Below are experts of layer 6 (counted from 0) of a mixture-of-experts language model. Rows are named router (the router's row for the expert), up (a neuron's input weights, with its number) and show model dimensions 256-383. Each number is 128 + 24 x the weight over its row's rms, rounded and kept within 0 to 255. Numbers have three digits each.
Before each expert's rows: "mostly gets" lists some tokens that are sent to it at least half of the time. This comes from a sample of Wikipedia text that the model never trained on.

# expert 17
mostly gets: "ui", " Density", "ado", " Website", "ien", "OR"
router:111139156098116144117096180120137157160103147133129114125096106148152133156175119150117133143158115146092125133152091161133116155141130100081141128118112163124081125130136139145081101145132166113128165137157161112149148125158143127094164127155091102132141159129122094153145135131121118110096122167096113120115128140088088123162122117092104150106144095140176134141158117133103138182114
up0:159106141088069140134156096185124142059123106123124139133133187128116096100171110102152127093115120121163100154137123158158131110124148086100131153094174111136103131084144145174140158134127185087118160129137127125170097123155135162116167136127115094130128160153121095125106113176120148161140085119106121140094122148121148199144154118132177113120114145151114145137124117162144137143126
up1:142114136150128144113069095116115124136123121144104041129129122124150153109115172126145126144154148118136130099159140093129121079115153125094145128138157160122120116136131178157103135139152135122119142143112119132123145175110154159134156097139160144125119146120105145138123162104104092145130111167106150128132126144092103193151158139113152146097145113106145166103120123108106162179155
up2:132137079111145136118095124088125104103147132101140130127108140064135120108175172177157144155167091153145135171144150127106104145134134115114115104118126173145122100084137119146132124133114140118156136120121147117119123134153116141117163114071159101120126113111144109129134087163092134115140116147111135134131131132128113165117127146132125119121154119175131134134141114128084102125160

# expert 41
mostly gets: "=", ",", " =", ":", " (", "born"
router:146108097093164133077178120130157152132079140111091107131102098122096119164101113179152141104121121109144118146148147100160116115128132150148157118102104128164115113154135150174149154142137128134120123173149152118089167177108138121122156148112147157101136152136150127126156101110153124145128169091110119085139119112163111134080107123169113106173125130091147120116117159150148157145166
up1:132145130130114112132161142126091132118105142135078164109130161130110110140117142154150174168122132123167097147150150099094135176123126144157116146070144128154092124096097103132115121144150107137192147141129124126138163126095145105139122153092136146183139135082141125079122104144186108192135143114162143133125109133083122100143148125122093117151161170107171131153095123109075123138153
up2:134129106109132159136110105086096109151104119100119099128156121095142152164151165122111116111132089141120128096104111110147096150113150125126142085125139143137119168127116129154122136103099151161133147128156145147124127157152100096111135049122160124141119121115146150097115133155117105125143197134107143107168081131130115102121126100107105101134142058178134110102063104122076149148102
up3:109121104128128117167111103107153143098089112125118129147084121103139160127115148099145140126095131106191172157135139143165100135127119159136139095099093081098135122140119172123152142156139127120128121092146145157164117138139118120121107100162124115123120145078134144117141134142145155118147078091094147090093119132113087141109080139177115140126108109142142111102094118109123117131134

# expert 25
mostly gets: " used", " power", " work", " office", " system", " process"
router:176091143148162149138120083125106100140130123153156129144149134135099156166103149100110161081142132109139135150164130131096099102128138138051156172116152148111141109136118149118109145172134121089145097118140146123140096123117151144141153154105132123095131121108120097125088164130155144126146130115123172098133120093138155152151118143126147143100133093098122094117126125117123108141125
up1:138150102139128132120089159136126076111146130139180138075127136144147081122111149116115167161121145140111126124133116148125094142128138104118166184106173117146117103129104157143116120110110103144112130161181150137151102133086128121147110109120136137122138172178115092171122137141145153109139163086156167127127054109089141177133162157114127167102138084114096131160137160139152100131137
up2:129142131125154154107156129162128138097113152152114122120129182152088127122188170126164150147139116118164186121168109097112147180154152151090138127152143145126099168144119112114125127151098113070125119129153189113143117096158138148131134144139134139154142092177092158132144126148119122163144142099159120105104132104143178133123156166117115090142124165137129155101125165127121092128135
up3:147117129121122119065168135128177111128140118103136139120163119159101091107127110124134086138077138120099100143116119135111120111095106096120122086062137122108111110135151101133112147126122098194175085145151104118112115157123171154156110091126066121106171151121109069129079146121134123131147114096125164130135120128152097148134117114126159102129117122088138159162122115145129146114110

# expert 38
mostly gets: " John", " Ba", " Lo", " Phil", " Jones", " Mr"
router:094164099109130109131095124171121145140154112127157137130113152126160097117125161130117151140105160103117213115121112107098160151155080157126096100166070166126131168121093103107083123122106118119109131165137100161142140088120154117131118063132122091137143138118164101130129153133153109092136152103145134161138102170117114130129098116158123116115090097148141110102154101106131094076117
up0:140133122142132142142130166132132156081156111116154105148115114146143145147137164131125144151166082107157165144092118121089119078111142164120113116121103152134078124109138081134095139131109143139115077142142150171180146144107118143104148119108143136154109168139137106148154099130161173136124125131183109136093060113115124130104103126125166128103125119130138122155103116099080173097121
up1:106148136083142147128106115146114120141110122140132170127146113116138104108159109135140144081163137070161113118102154139122136160120145148109127147122101133083165126099133127119127162152141120114153124133125150093117169120093128160119072158115120113128086120106152179157155128126112160138133125101113120145084077120113107130091108130136156164128113107120105098139119126137089150138171
up2:083148131108175103122186159125100176158136145148122149169150168129100126115133083160117139091142172138163137111095087174088141165139114129165078191136132133126158119129148081154106147142129136154081115119100119118138140103105102092094125120115089171113126136130127132128133144160155087132125132112118135134102143165137119136113116130129116112131122120123120133141146158143165134121184

# expert 18
mostly gets: " Dor", " Hol", " Chi", " Lor", " Hel", "aco"
router:122179119105099137163132138168102159086110146116143146159131110100133140139126103154108124147142126167097137134110096137085117153121118122110131097116144166102126128120120150102106108094097132117082174161138126121113107109143142170133086142124123095144119142155101105140110116101104123072097132119139101149157132136112111104104122173114136118118116085172104185143141147160147161148107
up0:154123148079135157139107155167120122131092146100119154136090125175168090149163113142152115079129085106134150131139058129163107133146117180093164127124118147200108145144116135139181125131198124125117138163146108127127097144130139168122111110119142121084125138124148111172183110133124128117151121126111157183094137165128152123104114111118115156096143134131137139094166146143114130151129
up1:125141098125151099131119155149107137114114085108136107118143124146123114137160134090167155112101144104154160139120124077112116129108088092169119145118177128140116130106158145094098124143116107136088128110133136124128142106083109120161122118170105161141096141164141122086116096129107149118097144137110162148124140120081157123137153104095171117144087129103102164122123155129125110158120
up2:160147117143083136148110174157157119127147161096140146194139161108106078122110120153144125123106138149137161178147129102162147131140108079066085133142124119129148118148173104113166146141097095116131161087159124151110143120141110131117153130156143111181100113142120155108114110159136121140165092091117115112155142103134137124113123126128134132167127079107161177105110170128120134139129

# expert 44
mostly gets: "–", " g", " t", " p", " ", " l"
router:126146100078115136105124099119127114170197122142129115128134118123121158154087122087097164171123164130143089164097138095082139104113143082119107101119104139109160128101096111105136166116108159117119122140141129147149106095139143134145130114131122113105108086121190105133115113179137114124123110139110125125154104165103157126135121165148121100064110116124129148149159097108155098137162
up0:129095122105109140155146119120062090109117108163139136094153148119152115171126181116135138106158123105128105132140170152119099120109155093103079124123106117107145086105075119126167112153120146121166060106129085157119169058112154116118167105128135136141139132170135162114127117122114175156132107123104115140123111154111122083154166159115152131135099125146154166109106177085138142122136
up1:115123129117134073169081187106143092154148118145096157123130135147118133119109156136134128133109169147164091147125106093118117109123162115145120091137149139129158159092107124120095142124136093140163137138166145146153131163110130118131102129107121169130108145140136143098106097134117138119155113110124126147145111135140142091133153148152161140110164096097123113102166142140153152144159
up2:151129159122122119152100126115126136136156152094096119182127154115117115093105126156121094124175150137160097106127116119117113129164176117063115126143129161130141118146117135113158116096105113115134151121124153116144124139165166088128127128061140146140134121187157140108134118132132156097119136110136109129122171121151125088133140141092123100099090120107148105118127138152155117143145

# expert 46
mostly gets: "′", "″", " de", " \\", " lo", " ft"
router:110146146125138103092154098173096113171140122146142158093107128154133106149127129121159147152175118130133163163118088132093123148155086106139151126148141109117096132135072127109113134183152152113132108105150117147114134084146145091104151111138117097186111153147137092115131187135121124101110077121134142109160135145129144112130160095092144063100102076167129123157135134130081108064136
up0:088110146109154124118136116127116136145120114116159133097116146134133121123138128152147133158156104078131155113116120164122133130145121173152147119182170137128125156117178126150122142151181124094119123131118154125129110107150149101123163140129141142114148191166091124099116157136158117164131123094137137106125129127109143125146162120139157130122091130130147150119148165150108181105140
up1:133099134143144112130145125143141121144105155138115145163126143166155148158144165136115115124093138149131118135116137131132137114100156124156074139081135132110151160089067106186128118153116153149133139118104072156098113100135124120119099154144112112105117131111152134123100117107099107120142115140167126109157125117108119107133149129113141158162118116142125121162090133085166137103133
up2:188143121180160111078155113145101094123150116139100173111137145114138137136133077149098100112147112139076183179093099132146100130098119099155166119151134103130151149105142128170154130136125155191116090115129184144117107154151142080134122169090100173157152154107109114141117148154141098174113119091099144113111133149163115135154132125104149136149127153148086103136157144128163127123133

# expert 47
mostly gets: "-", "–", "/", " f", " rec", " bl"
router:133132095112135150164135094094141105145108104113128108115155113152106164153101100137126131165092167177141104122151124106116163157103130136109140133156122093140152149133154132131124112098162145124122136133141099145158163146139131111100125143096145120066120086176128146140110135125146163148138115141108103150096086161110158167116123165171166156114084157104132130149112189148163101135160
up0:108151164129145138142107084133129136106155102080193130138119157132154120105122170107150101119154128112095119140177154124125144132152199141080146137145157128113146160118098148155112118131168126133127109130088124136191170128092091121089158151158121115092123097130142149141120108151138157117129115105122134132155132142142169109146151105077138149125098153165133118143121113141144089114085
up1:130129164128151114149084139132120105112152137084141132113109090098125137144167142144155178096109136180155133132091108118172120109131119150105131087127142124157130104108152153146106121126172118092110127080122083115105138093121132106109193122130131123103112122148143140104079085135125137124091159156150153117128096104155183112059123054129186135123106136084106133139162137161120118167135
up2:159167088127098122145116132122109142113158130122123086122100117157170133118116132098128155118162151163118144084108144090112114100156077130156107141125148087158116120127146141157110080131162096155110128128129113101135164165102160095144131099137153109124131087161116149145100141113103147136119134125099162150097106144134096182096134193128107156160169164145144144112170126137117119063188

# expert 28
mostly gets: "|", " Coordinates", " Elevation", " Binomial", "DST", " |"
router:149132083156134113149141160137100150098155090127188095117150086121095172108105123162138102095153093123126105140135153153156154139160113150132147150138171080117122132139104120117129152127165146116170114126181082133117164178111104155134124136092105120132150117156113087169168111137088119136103120153123130148173142129101146137112100177142115139115136156139101107121116152137148148142153
up0:137093115135142156125088168166128104138116113136113103127172136126119135107144144117099114144164141123144131147133087117156150106120149135161113142166157130128127141085080113166152130134075125110091157133169108119124117091101130156160133128116101097149110167103126148156148152135129132124171086117164119078100142118140163104109127156139140088117161122089137107106148139098116130130096
up1:138165148128119128118098096177161113125110140092165115147140123157137140074092162092148110091147113138144145126132128111143145128136132128125146108139125118149156162075132158091122151113145078117103131086110125141150144149155137158125108128117173158160160116135107119120126118139149147142111112096071164127152154121160128141123135115142170091160106095118118122148148177163109109111099
up2:175061107119120126189131126076124081132134105153119106095112109120116156105135146116129121137160137139126130105107103136116148114110119142161140126079122142105100119118126130150115125137142133150160109130102112077124141122105110120118192105110113110136118091147200115113139136122099114106145106129135116162177124124110124155125091096134180131151159117118104100175090179121163118135131

# expert 42
mostly gets: " John", " David", " J", " Lar", " Bal", " Col"
router:128125112125125125184111156139127152128135142110143176115104169172160116071134134125121174150117140144116128117119075122152172124124102140118116098153095147134102140102173149121110118105120084113128164156124116108137117182109150094102069090099168162153104141134123125141124108151139123127123166117153149131153146172128161142134108135123144155124116112099110133117131109123135133139139
up0:132140140142139160117077110169136129132115092140132146098126119128150126114109152168153094119129138102121133113111115152110127121103091126126131109132168114133113127126127131099145173099147142164130113167131072155106126158107119142107121097121128163158125143109132084124049114136049090113153087092088128103106131140163140123150070127114149120161112136111161093095167164143115120112142
up1:113070083117110095107062175146119092127114120074073126158139139116142166142164140103132117140123155099151083075190132110127145119119131150079125089152140125106110123131152151080095140074145127103154129165119130122138131148111151151132119112127124158120139131159167126110155120095119126122110156104101145167147127137134134133177118112138090099158092107126157111129090083098143133153112
up2:183136156134157164158121120139162155130146139117134077157124123154134132159104126070087139138111105152124142126104172143161156107128166125126111142102120105143139108156145124129144092156115138149153100111156089108133105135083122154084112140156135088131126121092064092109135080122124152144135103103150156137106103146121151127145147159112150130139126154114112126166102140118111135146144

# expert 24
mostly gets: " contract", " sound", " personal", " share", " document", "ept"
router:145126125132116159157143118126117142157110118111107123119136143112113120116135161112113167117116133184103155145160119161073138113141163136071120109145117121122149088121135170128154077135110128096151109099154120151175143126167123138148145134128134118132129126121098112101156128126149149136141157139136148170128133122126108130119118131111179104102165124097107070173144134138120130165144
up0:119116106132114173127129110167091222135108125113120146148113133128119129107127116135117172136140135102189184182113121141162135179166131138110157142102142127086133100102154121133120124179161114118091121131083162143145137132149106140155148113151129151140116144126157115101168164121137180149161117123175104157100140113135092133168123127139160115143127177130135090130127113150156140111128
up1:131109137113104127173152131118148137118107142121128148096141139094078074163141153113125116072129134176121142129083133166112151141107139093150148139134115095144176084140143127119148130115100092140135128106128120148126068132134133138175093098141159112115139141124137172116117108137089137082102137129137148109125138096070136141113090126122165157115170125159170105119137124140134134115163
up2:122108146132111125148138118104103131169124083130142090176129099154125065107147110126150122144112142157141130125121137154065137155164134113124126114129156078165185142163112094130128121096089099139123089100126108148133126159108104135107127117114128091130099180148148118103105116149136135146185163104147109146099133146125154128144145153094157164121175098125132124126142148107098144122127

# expert 58
mostly gets: "ley", "mond", "ić", "ton", "ford", "sson"
router:144092144084117142097151136120159162132146161184128125140124158151148098104164119132171116125141107122159125101139153103122107113169093111154129148149153142149121111168085134120106155129114139101105153146127153133122135156114116160086136102126126135125089124129079083129125159103149118118151145109145125151100109114141148109128139102113148114101178101137130138144122109131186120109090
up0:156124122142114095087154132136119107113155181137097125153135133150127130119113127121159102088154137168133114142150099102098132127125145076104175130139147131108149156126130078145099098129153124089097106132127096155130155133129111140110148074182142162142072143163109152140121148141111151136151150097135118124070117095165096117110124115090135136125152156159138142130131128104160114113128
up1:100107137147125060118109117157158130122098131111147117138155154121123139122110131129139108138137100113146118121121145085135108122150119140103148145162119128153100173125134134122062131130123133115111136127145137090164119131101162139149160130093154146114136050163128164131117119128156186128110118136155114143123108095148102182115124096085123094123160140134103169123122129107141111114124
up2:148088163111170134089168111117143147115095129154197132130099166138123141129115159103103090135125107133136164123152136095157116084125171113159139116126137085142145099141130110128136159107130128137120097142082107119153119175134127152156117136094113080115155128102153130111111138165170108134085115122116126108103143166167122137131121157110120158146152157117156131127129168072123148113129